{"n_layer": 8, "n_experts": 128, "activation": "reglu", "router_score": "softmax", "routed_scale": 1.0, "lr_router": 0.001, "norm": "rmsnorm", "optimizer": "soap_variant", "beta1": 0.95, "seq_len": 512, "steps": 10360, "dataset": "wikipedia_en"}
Below are experts of layer 5 (counted from 0) of a mixture-of-experts language model. Rows are named router (the router's row for the expert), gate (a neuron's input weights, with its number), up (a neuron's input weights, with its number) and show model dimensions 0-127. Each number is 500 + 25 x the weight over its row's rms, rounded and kept within 0 to 999. Numbers have three digits each.
After each expert's rows: a language model's description of what the expert responds to; "mostly gets" lists some tokens that are sent to it at least half of the time. This comes from a sample of Wikipedia text that the model never trained on.

# expert 22
router:526510511483506449501455501529515512482510486500490456475447523499509508451498484487508524484538466473454505494484468481497490476492490504483500489496512495505488499515502467506463522537492510492517492529522477485501458475502519486525469477466496457499513519501508438526520516480523545536514505514485473509449490536480531515510509491459495484470489505457561501528511489496510503521543
gate0:489481510470503492512515499500477497472503521510564494498509496492440480446568431569474454546495491516492495487568506506530478499522452486511508529532502540498569506559499501488536514510499451553476518496462504519503500499493483499517491500470500539546505514520512498482502492496483511491506495504486478532511533496492496505495500516426443487486500451504491500561504520518502518506498
up0:504486533515496509505500519498499529472495515499503559555491454460493548508511497436485495483487455527510558502511542488508516521494546570514470498523509539474456502498502488551521500499474521443481494494499496500465526502505496511494494483502475527491553512500500491509510501524508500497515512528455532496478508483550487497509477494532544486548478517494495440529496501508478484525477
It responds to: Name and contraction fragments. Short word-final pieces of names and foreign words, such as -ston, -kins, -erson, plus the n in didn't.
mostly gets: " himself", "kins", "ston", " Mac", " Winter", " Christ"

# expert 35
router:506510550445486479491471502487475505483475479530487465470502538488511527473507550497513503520500472507475456517509490508435465493516510511467515522534522489463490488501523504525459540527526505460527491513523525455474453483485509502480479501482528502487516498470509478513540534511547518519520467493490453510469510535468523508540493553486497468509533509483535533493523461505516460535548
gate0:508479502478503469519559502492512521503521515497534476511466478497490497506487493514477483510436509545508505499572494495504484502529535535471508560500499480509506512500503487543478500494462513494515429489481504519487449510501496464435467526509470512465522501500498518452531495506500477497500511422520498526471511500469512461526525497494496493497499479531513542456504500499484510521491
up0:494545554460498487470515507477460505500489530501495491498500432499493499511505497529497501492524502503487462523494490470468499510496508497485484500560509472486501516496505524507489522571470471455498482516492497430545526540493505500525513543471517508498554481513507509480489488498535506463458490505469512495528504496526485438520459511499525481488505533511485515456516496499495490495499
It responds to: Adjective endings and adjectives. Adjective-forming suffixes and common abstract adjectives, such as -al in experimental, -ic, -ous, political, social, legal, public.
mostly gets: " political", " social", " human", " modern", " legal", " military"

# expert 57
router:558539542485501469510443503499466520486472524540475458472490542495503459464513519478525498511512488531475502487464451521498500504485480503520537524535515503460473515510539437529496495489507461478532500517488507510480462459475528467467516500509477469501523533470530471545538521529563538503502464496468490519475482540469486491539498521507482526452502505449544503517535489518527470525521
gate0:456488487495550487506517499463506496493521509511439431516495508487508495501518520492500510496477501503498555524462538535506503567440449483497512496524429533561499526508485509519521514487501499548484514509514490467525464487504446518498505440512498500480498492500458499440528566499505466489508489475467505519499482485491479470496510473487463528526460481511489511512460501508509503476538
up0:512499496492478460487504490488505452497495503469495523543508516499529489557480509505484499481488501526502534485493551517494500493459528419548505507509485499559509572519532416492484526499439523495484495455497508506524501512489496498504501454526495503432482493504492505499555520470499512476489501521503431504470481486498485496473498488501486481502498469482487524521515498557486493500549
It responds to: Prepositions after nouns. Prepositions linking a noun or verb to a following phrase, such as of, in, on, to, via, through, during.
mostly gets: " using", " through", " across", " between", " via", " during"

# expert 52
router:496567503436549473479482493501483503454483498497497465494487522488511534487501548504523528485501453503473488539474505485474444517502507491475482523529511509488496485512521481511464555512514461502505504542509509502491490494502521528466501443493514505526496519499503450501494519520506510536485489542494478521503457503495531465515483534518479473499531539504561487543510492525543509502510
gate0:516504485500520500469530483483489512439561536517506512499489518499504486471544479501498533495461482510466522538489440470564494502534527456504530504615506466497524529572544503467497499500500457467486499500493498496456491500503565504509522453499500519481532482500511513462441526493525515466493505553497525496502515486512525489532501470490489498528500507530494485515500505509496488494494
up0:482499514452485512563497515490499504506498502528511498502493532500500510505487478461502584514503501495548513497501502504487498542485458486501512496500470520486499541453510470497521490504489518488537483478500492498497509544470505533459487509508497497549511538500484512531496511522501491443471523497504498479491493497541500445457447501500496501471460541487495451500490489491499463489438
It responds to: Codes and call signs. Capital letters, underscores and symbols inside alphanumeric codes and identifiers, such as station call signs XHRYS, KARLDAP, chess moves, model numbers.
mostly gets: "_", "GB", "″", " EC", " AM", "@"

# expert 37
router:494520543482518490470465477519502522473479476552497480484494510495526508510490525495535499496516467507504488521480481493471478488529462482483523522497513511460464483546520491520482506546512512477520464506475510417491432478495492526486489465464525499474537477496513492511506522513554529525506450494493455506449491552487579474529453541476486459490514511524496508480516439499534464494495
gate0:495502507511492488458498473540549504526466496499514500494466513479511509418537510498469501504497487500500464487464466481494518481503567505500529484477506522511490495507483500495540493478477472519489512510454501506518519519517523500527513492475510493483500514512532497508461505500496497523516497440515500509498497542536445475479548476446498513536525508456477505506497501497500542484474
up0:487507504503501500510493507492460436500500509511456514417500463503501505456452488489509506497510501538474501472517482500525490513502493522547496499475509502495499506524431492516517482576500478492500499500418496504489454513487564496522587514497494507492496533506522489502514501490499489514497524444524522485483520518516503447500548484494495491497501508500527502499507491499502499497481
It responds to: Articles and determiners. The, a, an, this, its and similar determiners opening noun phrases, often after of, as, commas or sentence breaks.
mostly gets: "The", " The", "An", " This", " Its", " British"

# expert 26
router:559530510473524452501467508494525504482478470551483502441516538464510479481512521480507514503563470502494479543465499534459487535539527508486488512510518502472449522497498496510507529489475460520522507533507499512480472456462452511475502451485541484482501491504559453518506524482523526484532478518495489503509470517520521518517492516496493487480480506504510535517505483507494459509520
gate0:465504500480550495494515489489486493475513479499517442497475499484420499522530498504499532493502490494489469492474593518499486551510509526457497498473498500514498490501486506479517438529513464500514523478528501497476503501504502486470483496481501546554496508514500501472538491459503465496500521500500503455523459485501490514496511502495506484493481509526409502494517500499486488472526
up0:522484443505492493542546532499513517463513471420521513509498491522630502485500533539464499527490508540500500477484473493500500492520534498532513463483502528501497503483523495463502502493494478498480504566487512547555489522518496517500504508500524499504489504505492500503487501518487538484499491524500567545502503493478528500522494505497494513487518511499500483475570495502520502497436
It responds to: Units and event endings. Closing parentheses and nouns after numbers like years, km, votes, minutes, plus verbs like died or killed that end an event.
mostly gets: " votes", " miles", " minutes", " km", " died", " killed"

# expert 5
router:529519508470520476477455505475480517459485461492484497498466529489534513470527554477487500514514443495463499490493499470450477509518507510492503488536541498469490488497562532492483533506512495476514492513510503465527478510473516538465498484483481510487487475455502452509513529506524516501505474535476471504495492553464474497506443548516485477478507565487515543496519498508553464529533
gate0:471520532503503501502500496503483491551501475502577490495504478503504498512459528496506504499508499503496480495488493502466434498558500494553484497529500482550496563518500507515486506519521496511543592506502486535498498530505495488500516491444492472542494545511511502499508539502498492490517512472466513476577508503510500508513476533512526532475508487481530497499501524450517498473498
up0:491520487584563483496477503503498498507499502510525524504544536524501498502498490516517486498458518462498463460513508494442518441482500459515450505500490476497492508504490500499457508499490501518495472495468489540575482482498534468482544483488483503447468550547498472524518493479525519514518493500497563504500464494466503491523504475491472492518534487496471512542492481518506513521548
It responds to: Awards and competition names. Words inside titles of awards, festivals, championships and media, such as Best, Film, World Final, Championships, Award, TV.
mostly gets: " Film", " Championship", " Best", " Final", " final", " Challenge"

# expert 48
router:501483533471506498467481532507480531505470505526496453479470492474528519480507531491544537505558448479481482526424451521467469514539522479487511494503517491467462506495551458568454511488485474455509486517505485473503470497481524512501486487503517501484527497468536452500488517547516532475527476494463503510486481509500516488516514541480498481505500522530482493496510464552522476482535
gate0:488542473504454502535517500510520484488494495504515454545503453533541491515505484497457498467483495501478491502502499561559572580494495512527502497490454498481532482498500496487516504443477497529526515500571444508511514502500484462513496505502482462494496525494509514499504519495514493500462494492536496495493513453518521520486527522505478493516500521490512510500476519494489483518496
up0:498506508499495505499461483520487497504467505506565575514518504444507467506499504478530459499508494507528491491521493501497495493485475510496499510487491480489500516501505496517499499489498497481540478414489489499495526476480509471524487490493475503472495497508500498498486507505500499500513499511540498495493495520486494539578499493509500496505491474436492511511509546511509500489500
It responds to: Coordinating conjunctions. Conjunctions and linkers joining phrases, mostly and, or, commas, to, but, plus modals can, could, must: in and out, design, and use.
mostly gets: " and", " or", " &", " cannot", " could", " without"

# expert 39
router:547565502474502453510476498537502480436468482506455490513462522505521482487517543445523511497512475505482458526490485461498487486529496522492540492507546523496484508471513452528513497506540459475524502534508482493463460517451500488472483486480500491519514491495498486519536480504530529550504475508465501547514493548452525487520486487496479505479504527488535510494548500527546499509526
gate0:512483501507502523512501483506469507479527508503500469504501470508527510477498533500507474526529489456523491510500496502505502504498428490500457494498492524493500510504443520516532483521501483494514490495598500507475501481501512485560444535454517540534498501495472436524498463526532508536513501496448566482498505482490549484492491474519495526514505500504496502498506519463474519506500
up0:502494569469528512458509495491510510538500507494469539539482475480465563495514495501510493522502519434545495499451495547483526484558541500525497484507502480570491498501500508525469503461495523470498480494489500498500515514542457464455494517504494509471499499495512500484454445491517503537501497516499503511502496468503520487450490544503493481463487501470496522509500457490516561448487
It responds to: Surname pieces. Surnames and their final fragments after a first name, such as Jones, Smith, Had-field, Nakam-ura, Las-ker.
mostly gets: " Jones", "kins", " Smith", "ić", " Williams", " Taylor"

# expert 19
router:484468510428525470468453540486478484487511449524454493460476494504533512513510507475501493474521444514470472515486502532486483504567501468495520506500528488492454478527529488488479526478487482468548495503510508479493435499483536516520510461528518453475507507529506518508548528505520555495507525497482495514457458500497496470508490545476500528475517496516520510521527476562526498490505
gate0:484504522503503502496510486512484503522470494502498470501486501563498498471499499535525500455477495499509457500529427561517475483504500502561476468496499500436485497493530492503511504496484487503513501468483502479499485485469512510552497531519510482502502499501522530506496433499500499421485496517519499471503503502458507490508472492498517543512506519497510494499495472519469507500513
up0:469471496554471521547557498501530489500502497456501495499499519526499523491526469501493499525513501497478490518489500482511468490536517500504515500501506520520425499478497509540524510505547513500497460511449496500490517452493502519492526516550513539502480506526500492512503496513530546492452463528501464499468496512527541502508507499497516486502499511500503497498448470498448505507528
It responds to: Section heading markers. Equals signs and paragraph breaks that open section headings, plus taxonomy field labels like Genus, Species, Binomial, Synonyms.
mostly gets: " Genus", "Species", "Personal", "Scientific", " Genre", " Synonyms"

# expert 8
router:507529516484526489453465516502470503500482475538477448482506533501546499505510492495507511510500468509490501503433462525481472537551523466452490525485518506466467485508492480518481548519481485496464454529482490511539448500508461501476483462485499501479490490513526490519502506512517490534526480486494507537485489534479535497510461533465475497496492513486534522545501481517527476480517
gate0:464499482503511499497499481540543515490501469415503550444491549499482478477484514551518449505528480470484504501500540493497500500502461417487494488495533493491499471496513484490514543512522511521517498491506490493494500497478479514532561484493501486519492508494505478501498500510509485499495511508513444488454549470501515484477502532508470500502500487504501472527481515525502507499492
up0:485485496512478538504526449476480532497493499502496534459533500536507556521480554452542516525492513463460500492500493491484538497512433535485525480469497485461493499499556517498492516507491501523516500476501499495493482501490512510440557500506444533508499510486548520497473488520505542509470483473539499451451509500533490500507502494500488480493509474503500487502508501507525500481522
It responds to: List-introducing words. Colons and words that introduce examples, lists or names, such as including:, such as, called, titled, renamed, mostly after a noun.
mostly gets: " including", " :", " include", " titled", " renamed", " except"

# expert 50
router:560550530478462470503466474487457507456470491513471512509461510485503519485503509484516509476501447497424469492502474467503477486523481528508470489530536484456461459480507476521479491527496466498507503523528504440527507480477502519509461480494498496495470488497530462531532505530529502529487490471478484504467486505492495501487465519481493487499505501466577516493525474526514507525503
gate0:502469473492507499470550493513504494522491500503502466540499500526501447505554495500505512489467491501468462500506494544456507455507484518495500544491508559559509504506478482507500499494483495508496504491477500504503470539475503528487434500500502503495509505473510553545520540504495478496505469467525514488497502436501493502561484501505498522465479528496537490448561470484528480512519
up0:476504499465539500498507437515501565451379554501496513514501507481506502498511466504522477495452494482508519515515528504482493496499511469514519495519494518512497474500476500510495471512484505459524510508500524507531476516507489471542508502492443499508494502501531495478489527510499499506549507473554466505499523512491522485529452486499543504502510517499494513535500453497509499443505
It responds to: Mid-word consonant pieces. Consonant-heavy fragments in the middle of words, like c, ac, log, st, k, as in Leclerc, plank-tonic, alt-og-ether.
mostly gets: "log", "asc", "irc", "erg", "ç", " circ"

# expert 59
router:507532546463485457480464485507459454488470498516468494451454511472555539486523506481507499455520463532505464471461493510510485498538520469489479492524527460483502465505529459538472506525498463488482490503524502448477485517464517492479477479481484490502438473479517491514508495514533523510504464486488479510479473522506480484499485522494491467474492520466506520511503434498505474518518
gate0:524500497380501505490495499467492510504489513498488499481515483507565502491500515465497505492557517515482511494493512494474484501530503418525485420496522469530450472497475487536480486498500482519480505507528498492510566495498473505497500470487487554568451529487521476495500500532492491442499492495511487475500503498525486465515504501500515539485559507488477505511533506462503471469451
up0:570520494485490501526476486514499511529494501513493488501501499505491519501560501500490452431501527507514500496493500481497502564544502483509488480515483497520458501506545495509432509455498558478500505459474508494493499539478509469495419487537462477502507478514502498497494501506426499473500494416495492486491496466496517516507545542474519517488491579505506488484524442498501497495502
It responds to: Latinate word beginnings. Opening pieces of longer Latinate words, such as app in Applying, dist, disc, acc, per in perhaps, conc in concrete.
mostly gets: " app", " dist", " ret", " disc", " acc", " unc"

# expert 15
router:537543559499462483501474493515463525454469481520472475493452530471549505500513518451520523467497503512471478471497460519482475501539503476506464493518532534428465495511504505532464532514506505496483484517530520490486472502491535523499491440513520518495466497502504446510512508501491500501511507509498466527497473549461516463523476547515484469505480545498516511495510493537508475503505
gate0:508470463495480499541524530499510514511484500496496504491514472525519435554508484477491483503496491518462497508467498461499456488505532475518500500490580560500425502474470464508552502514454498500494494505503495473523478509496501494488521505504492547529525445521504472518488488473468476460490499531502511474471493499518481500495522472503504534509504485515501513461553504495500501510523
up0:523504505503504541469493504494504517501503504498512512544499449466524495531515458485500526504531482511501505501506485497444508455474483578462506489511521472500488524523502566470479533494538529504557573543504519506490500477479501480453492476506507500508488498475502479484539508445497521502498488503464467502503555502480470512497498499490494503468569529445523478510495498537470522529501
It responds to: Head nouns after articles. Abstract or event nouns ending a noun phrase after a, the or an, such as addition, relationship, battle, way, reference.
mostly gets: " addition", " line", " relationship", " evidence", " battle", " way"

# expert 46
router:516492508466524470480470509480481500454473480514472516494497489491550513485501525511544517520529468504477506509456482519454513513538520491458529506502519482503421482532522458509466529501474471429523477533506485521474462483513497482493487471465500487482503497464565466531508499519529546493470487510467495504515491547474530474537492499486503496492522499514476540480518470503543452502525
gate0:501506507500505458498542500492494504500457489485540560496500501495520486497497483512473507500491524529509528515479511495515528529513493488461501514526459449489519535533429500504496510505512489494497490506503484500495529533489502504498518499501527534521490483499563500497501506484491497476509496484390500485515499480506498483504495533519499504467489492425509491486506464526520501500459
up0:528497462498506503442429493501499514495473488501485517460513451508498450532525501447516527513529496526498536484478454500433536502447508522510500456522481495509499559520521439451512577497513503504473496514499499518495542450499509496505468488496499551496518502503496498498529500505504522485499500524491472502505486512501503490495446475535496490480501445518501507433517493449458480505494
It responds to: Biography and list connectors. Function words and punctuation linking fields in biographies and lists, like "is" after birth dates, by, of, commas, and list dashes.
mostly gets: " Phylum", " Starring", " Arthropoda", "See", "With", " starring"

# expert 12
router:553533520516505425503485488472487505437478470513449497490462501493513509465508523472529458477546447524488473486477491462511486501548477523497501484519521501466475473474512451536493506535505479497518518539497488480490473499486486528489488469474501481508491526496484451536532481550545501522478485468453506509497480529457517493508469512494455469457496509499525475503515464492538480504511
gate0:511496491496484474521482499455506452499489519502501464514498449462504531514485514486492497513489500475465465499496514494480490502505464503477520502500489464475500493505476454512498510490422499451500558494519523505499507508491509555473577572530544499474491465511499500436491463457513490500514529532504529500508533474523473516508504528477494415506491460492504478519513511465504521507487
up0:472529495511504511544496514445521486499520484513432476473461484474470549481532547509505500499513512502530488502474518479439490513537501501468482473479453505439416468476470473510497487496499519527531478498465511501515460528517509503477523500533529437501501556510501484490539501504486437501517499487483492481498507448435507533496532497500512502449482495588491511502533485508484458476490
It responds to: Name-initial fragments. First word piece of capitalized foreign or unusual names, mostly after a space, such as Pel(eus), Hel(mar), Sch(iffermüller), Sk(uratova).
mostly gets: " Ale", " Ol", " Bh", " Bac", " Mah", " Kir"

# expert 11
router:546566496509514424500479504502481531431447487519488469501485487535511502491507514456514507500523465507449473497487484472490461478529466508490509490514539535465488504482532487552481521560509458491528508557524474464517478489477476522486494480470492521486490519504530501530512520536548517548488493478481495522520497523437497486523492505490469473487531510484536502499526503505551501506493
gate0:491491515506501511465472501496537500448476505476507481513509485500527492492503513493553484501496499537486495508555509501488536506497515494507483488514507511483510499499542491506557510476537469498500525509501507498532489570492427494534500490536494526485500501500502499533489486494482494498501482481520516454506519519502509462500504491557499525498464505483517510498500518500499537526513
up0:541553483472501500471502491501503497510524502495463502489478503566552497517507503506481490505488503509508589487525502502506482500503481479502545497494499510504475516471539505498532532479499482498493570497522535464479475510508502500444491488486488504506528496542486530509544457501492490584505480514494487489499566500497552488559528507509493489500555496535433549499536460480497487490471
It responds to: Foreign-name syllables. Short vowel-ending syllable pieces inside non-English proper names of places and people, such as ba in Al-Thoqbah, oda, eva, ya, ka.
mostly gets: "je", "ı", "aba", "ja", "ya", "ö"

# expert 1
router:514541528467478468480482515487493522444494490519504470478472479511529501481496505493515536510490494471466470501503494488493490496550540516454500521484533498449508494504529510525487532497470512499480488559515517516480422452468509499487489506457508480503503502513509487526517539486530548503503499486485479517521458496481469463521484492451508499494489507510544514493542456522527458524543
gate0:525457460509543496519450499502536509504461463539492503515544493448511531511510481455533507489507501458424536490492502490513498503511501536485506554497461524523537519499487498480486513497496496517496455495479500563523464498511507480543504497498498506491482452523498491499520463479498495505509534483464509504505468522506500439504497466501492503478501496498510476478506501425512472507498
up0:491504466536547515459494476490497533501499499443504493501506496446515468552556466526470475505473501518500494519502481486495491496447500464505526489564562467464444500560508404519527509467492498489520481504499495515498493529491524493514500430508502508516513494482485509496472499492499473482478565490507481504500500507466519503533501520509501534505527492509454520514484501515507528456499
It responds to: Table cells, place-name endings. Pipe separators and numbers in sports results tables, plus endings of country and city names like Syria, Croatia, Bosnia.
mostly gets: " Syria", " Croatia", " Serbia", " Bosnia", " Romania", "onia"

# expert 4
router:522525514490505474502474502473460508503495498512470471458480524482523544489530537484526505481528483491488516543461449521463460522506484485507506521552495541474479502475535449493459508500494490482527503539505531516461454471485505501491502451492506526524504501502535498505535542503504507549530468534463462534509496536445502509521511525494506523495491543486536485527546474528530470533538
gate0:497497518449492505586497502494501520499505508490483506476493512519495499503472526483529502511477499502501506511492508472535508491544455506473505500532507516440484508494486489504434486501499558498522501542497521499492515525500506536471502500500504510513494503410545516561500394493511483530485502515492505480499543572530487543498507552500534534509496508568499490499522501501475489535544
up0:482499497501497480477543499496500542484439514420479501493521505507476501443475500489505498497487504476509512436475491508529529498502484511443469474500508555493441510484497495456497518510504529515533485508545503466494498462497486493461503487502516528526576501480507557506500497498498497512492495510482518498448491509502487490500500477476503505536505503525497481480487494479497415551503
It responds to: Plural group nouns. Plural endings and plural nouns for groups of people, such as students, soldiers, farmers, troops, members, often after the or his.
mostly gets: " students", " countries", " soldiers", " children", " troops", " forces"

# expert 18
router:534514510498497476519469491484433510493509502521449504457528548496556493477506517474498527491515481504520501510489471516473458523485517495486484516540527524472475493496532487525466532536508490503504480510522514512439452479490512504483501453522520505517513512487531479529504516534528511515515484532493481548517493511470514491543484518500480531458505516496546513526536486551502486532572
gate0:510500488540501503513478511508542499502491552485518500501486487452471503462501517476532499522485481512468491499465514533506506501488491497502500505561477477432518489510506547531572502465489505534504536453501502471513500494504462502508496530499507508528500499502521544490468507499510535520488484506480514525418500434506482516504528462498487533521506488519496477500469530514457494499527
up0:506496536491523507541500501506509550542512498501446509480500487495487502516483505491503494580499495488508531499486502470537491496507500487462516481511476467493499504503529500431507518518455541531530446496510484505504493539514521509499505502517491477498514510469501525447552476501494523500501502472501504464499503499503501501512473500480536489495516523584542514503420532504529478490489
It responds to: Plural endings. Plural nouns and plural suffixes such as s, ies, ations, plus decades and closing parentheses: films, countries, 1990s, RBIs.
mostly gets: " areas", " films", " countries", " systems", " products", " games"

# expert 33
router:552520528479501498488447507496473510490490459556472455485507468476539537483507531462505498507509463505525483509461501502487462491545508479477525513541503477473493501481498460518494513553524462477496490486497511513461491512510497521506487501490519510489498508502523469507551509506529512498504497512493446520485459514423515490485447518480497501445475502464513513548503466510500496501523
gate0:503501459503545501499524519502507472508509522420492500502471530511508531498550495503529496502485500493517525501493544479465473526494483468499465500519453569491506506501529498472492409479473500507502475500470500524482497543501478542473514554508516469486484505498500480506470499533529406502502477488512464494485500516501539493491539508490527528482508521504494497504517497518513534542527
up0:541500520501526505511549551504499492468500488506533512480487471577518492501489512507496460519500505502498500501503482500501523507496476488516464510495470524492516507497497470521500536474487495539518506495484500500511458446418494475500502505516494498469515476503500499517513516500493433492450501532509504510452505504500530468522481523498503539479507553541502498525500498440507473501503
It responds to: Roles and kinship nouns. Nouns naming a person's role, title or relative, such as President, Minister, director, son, father, and endings like -ist, -itor.
mostly gets: " President", " director", " member", " father", " Minister", " politician"

# expert 60
router:511536526505497451501491515516465495443458481533498489501491505497534519445533530482527491477533477533483435515490485479481453483517474516494506474522520488456505484498521479543496487540509521468538489539523491498525420474481485491514455488501509508513495474495506482490491497508539515551465493487483464520470457534444482501525497530497481501465520503514524507512540502484540478506503
gate0:494487505491519522535500501556485506515502491521447416498467526518502452500449527503497502495535494498490498487555516436498442509512499499520497531503500472502498543519470534498513477500502553485499512524466484501494500490503487525511495505495493514505499460493511499497514488483493467526496505501516481516558499531465486506453492498503529533488407499562517527558492489476474460487496
up0:486496503505492535509495518489555432502489497525482500514512498520506537420502502496511509459501493502500517518503507483498470523486495502504482499489502514499500501510489496497589496503489508497500499598544527480474520569494512509469509521496492503491481472503499501476495501499504501467503516523471480500508525500512436569483481507511527526494463496499514490505506452549501432501480
It responds to: Place-name inner pieces. Middle or later word pieces of English place and team names, and some capitalized first pieces: Jayha-w-ks, Can-ber-ra, Berwick-shire, Dunki-r-k.
mostly gets: " Bat", " Haw", " Rad", " Stock", " Mars", " Pear"

# expert 16
router:504513582479493496452428495509501508477477505537511491466480551466528481463510512475506474480571494515456510518490493511494475501522488500482516513532509504492488472539543486517475511525502523485533473519502537471487446473495491521473471484474500497498535484476554486507548559526529493480481478471503472529487485551468510474534492522482504481492525522523510524511490464494517451503501
gate0:441476505526449499499497499530502503514501534497454500489513493524499501423521489520506479535521488491505492503529504512495497519496521474504491480446505483496549500536467503506480461515497532436487499494506451488497456483531398440502492488485494474506498462495473549513479481541505502486481521547485511472538501500519524534513501501526562461526510497497497542517505498502541501496496
up0:484495538501498503494518538537501536484500487507491416508493494511499479539497493510502503503501515542501487498502492507499490501488519509490512466498466531505504480525496511523529485475483498475413499518497470500494488477499511535505521502484515527512564542550451495480501459437481493472500501484479443493501504565520499470463516521471488503543526489514525566514493490510483482510479
It responds to: Articles after prepositions. Determiners like the, a, their, same, every, mostly right after prepositions such as in, of, on, as in "in the chest".
mostly gets: " their", " same", " every", " large", " more", " entire"

# expert 56
router:540544514466530514496461549480481509458482473521472483472483521505514513480525538507534534460538496514464449519492478516495491483512497512462526513548555545475482493507520479521507513525513488487508498524510523525478436447455503539517445488521532507517533480498506470507524529525498532510503487504507480524464465538469508520533519496495495505491523486497508516522538502535507474539536
gate0:466541497461489478537517509472525525516463463568505500481498502520521490456505521521504454525492527549453482462533507500507499502523480501587499525443473510493571505453500499496477478484510500482499462492522512494502504506507506500504501511494465488498474500563501478506489503509563473505501518532556521485462496464503505500502480503479514492499494509477516501498475558526465462497512
up0:502503483500506513485491499497499453488463479506472502501536503523476479502502537498497496500507447426483516496496500503523513524482499498496485521546517485513561511519473522476495460519511496509426477502500549479479464493502542483471486486518512500519465518537499504543519501477528487570432551496466504477467500499454466492467516470530510485514481488490491496486477504512487451457514
It responds to: Places and locations. Street, road, river, county and city words in addresses and geography, like Dunn Avenue, Woburn Street, plus compass directions and located.
mostly gets: " Avenue", " Street", " located", " Stadium", " Creek", " Lake"

# expert 6
router:526513517506535467511480515490483519490459480521497475420501526455509476471523533498493513475498483504481480505489496488483472491532507463496547511516509515459463473538543499518502539490455494483465507512511495483464474474497510511506504459497515474543479473501566479505506560521543514490527457544471503547515490524453496493492518510464475503475531491534543527546497493543532489482513
gate0:478495499496501459552524469480502487560509447501536495495550495543502506559491538507526499542500509500526504519513501514493453511505481509503574503481500456484480489493541499503545503493497487405488487495506500490479529500505484434515503502474503458515508522500499457482506497500543458485519475485448516565521510497498466509527502499504487473517510488499507493513500501482496468487500
up0:460464544501491444501498487501501502533496492490523556505466562516534541474498522523479512490488509491497514515497506378619499508454521497527529512495510484498505483500498459481537502493492516514502501503417530502454488501484487482506495499484518516508482505503503537490497487512512544498498500525488445508550500509505544516495465503481494501501504506452466503484453504495521502504525
It responds to: Relative pronouns, scores. Relative and clause words such as that, which, who, to, and numbers inside sports scores and dates (6-for-11, 25–19, 2008-03).
mostly gets: "year", " that", " who", " which", " helped", "present"

# expert 58
router:494530561452474478479469480477443478471464490526475478483468480486516525460531510482492478481510460539486447493474504520487476491568524516503477486523512466478512495515511455502471528562508477488515483511507477486461496503529534522485490462481516507494477479506525476502534509503555495523484500503481501509474483515464466492504473554469485477483492522485521497501474475488523498528515
gate0:511496505480496490451485480493522502493492499480517484480517493510503479531490505455470496508518487508507490477522565452542492502508569519427496530507492475526502468525516477497476520420490473498499498500479496512495511507515501533500500498500556517481490501512512492520526505492501479518506528499499584490511510512501486536520466585497507538518499504486510388512489514503493549521521
up0:496469514501494511493503501529502496501523502551503497526510513497485476481526484506595500511476489491475478509483512504498494413500505498581471515485531490509532470539479496460435508507497498472506452501501500503456463510500500505466510501489501526500524499500479514477506468522495528475509521481472529514406500492514491493440481539473484502506530496500481525473421490505500488536501
It responds to: Learned word roots. Inner roots of Latinate or Greek-derived words before suffixes like -ation, -ic, -al, such as geop(olit)ical, pro(gn)osis, cons(equ)ence.
mostly gets: " super", " Stat", " organis", " prot", " anim", " inf"

# expert 14
router:525553535489492438490473465493493484483458468530468467490446494499504495470520526455509496519510472497486427508500505479489482498576498491494510524521495522483494484498522451521472505519493440477531514522522492497500479511477478529477482470466506509508465499491502483525537477528523506520504492450494508502491466530478497480544480503478502470472511479495503504519519484501542482475490
gate0:489425471493564476504499515475534510514540487524477437523413508469546554469530510481477513469464545485494479488512488499500516492496500498479489491481498496466519485495500488508497493450500464504494502516510485474486502499512471518495531524524493549510474499529501482526520503489568471496548507494489509504516516500507510550494506499558521518506500477508484470497492488561483527501525
up0:500517577494592503454500442471563504495480504513505498499499501538493497488517463581465495503480554505513494504475500489495479517473466516523437504500473530498559511518500502465502519507516511422499495486495502477456475485469487489486527501499465483457542467520498512522506505512498485498450488479514538493492494495541464537474483466481519485440495516497516500508490422479499503503508
It responds to: Inner name pieces. Word pieces inside personal names and foreign words, often short syllables like vi, di, ni, as in Ja-vi-er, D-imi-trios, Cla-udi-ne.
mostly gets: " Ven", " Jenn", " Marc", " Pi", " Lor", " Sv"

# expert 3
router:471510562463466483480451495536472504490487504536480484463484476486491489464529513472519496515514481524469488515492483523484471481543505463504516511513517490473469499517500475525494509516500505486506472500501523466495474447496498520469476483465563500494515453487554471506526519519518525529479486488493452526488474542456549473544472502499446462488508486518504531486545465521538461511528
gate0:514512486530486501498482536517501488468522495503501507525423551555500481494518482466516466489541499494493525501497506493506488503518492532524503486500508494466523484488495517498561488471523522501498535513592458555505511473504487513485504515502551500524447492458494479512482495482494503428497571500532492490478501500459496524500533496499510458497500491527471499508494490514507485507501
up0:478516496517509474503498462485507503522486482513489495517497491506563469468460520523467496506517501500526503492499500495522467520492523501498480535499526504514498501450570499498494538490456515500449500498485496528494473511486437511442483451512462493499499494476500540498503504499485485525504515517519502498489547486499501490523512497495468515513515508488496522516489543539524436505487
It responds to: Indefinite and quantity determiners. Articles and determiners opening a noun phrase, mostly a and an, also another, several, this, any, first and two.
mostly gets: " a", " an", " largest", " any", " another", " several"

# expert 25
router:560545498466524443501481507491494453461491474505473476488486517489540506485481480452530512493526494538464459535477490456510485513527505499493505505519507529481471500520530476536518543535529479503502507525490477475479442465461482513493469470482518482504487528509513478531507505502528542517466513474494509518493489512470540509537508485497459496472482517524548488503515477526534479522542
gate0:494502541512525514478492526463512496466505506490475497516523504505445523474472492505503522477481547526508520501503464473515513513495565509493528432580511522496513529501510499495454526416496506521470492517536506500498464491496496502531513492482498471502424498503487481479537500485495498532489510453544512498451503493536503487457501460477500486518495490505511519510499525507446499487513
up0:476489482504473493476470449504502523509504502506394542503459471508460540504516497458530521420500500500517474505500530505486500480502488432526566498544515500509509484518437502487531515480519522507502497478500497502501504508501485448492499502470500509506488500501507499499500516510482484497505522456491490497495501488543417509496483510501507500492510495472474516467501474499501499493474
It responds to: Taxonomic author names. Pieces of authority names and foreign surnames in species lists, like Linnaeus, Pascoe, initials with periods, and ü, ller, ön.
mostly gets: " Animalia", " Insecta", "ön", " Yun", "ller", "ов"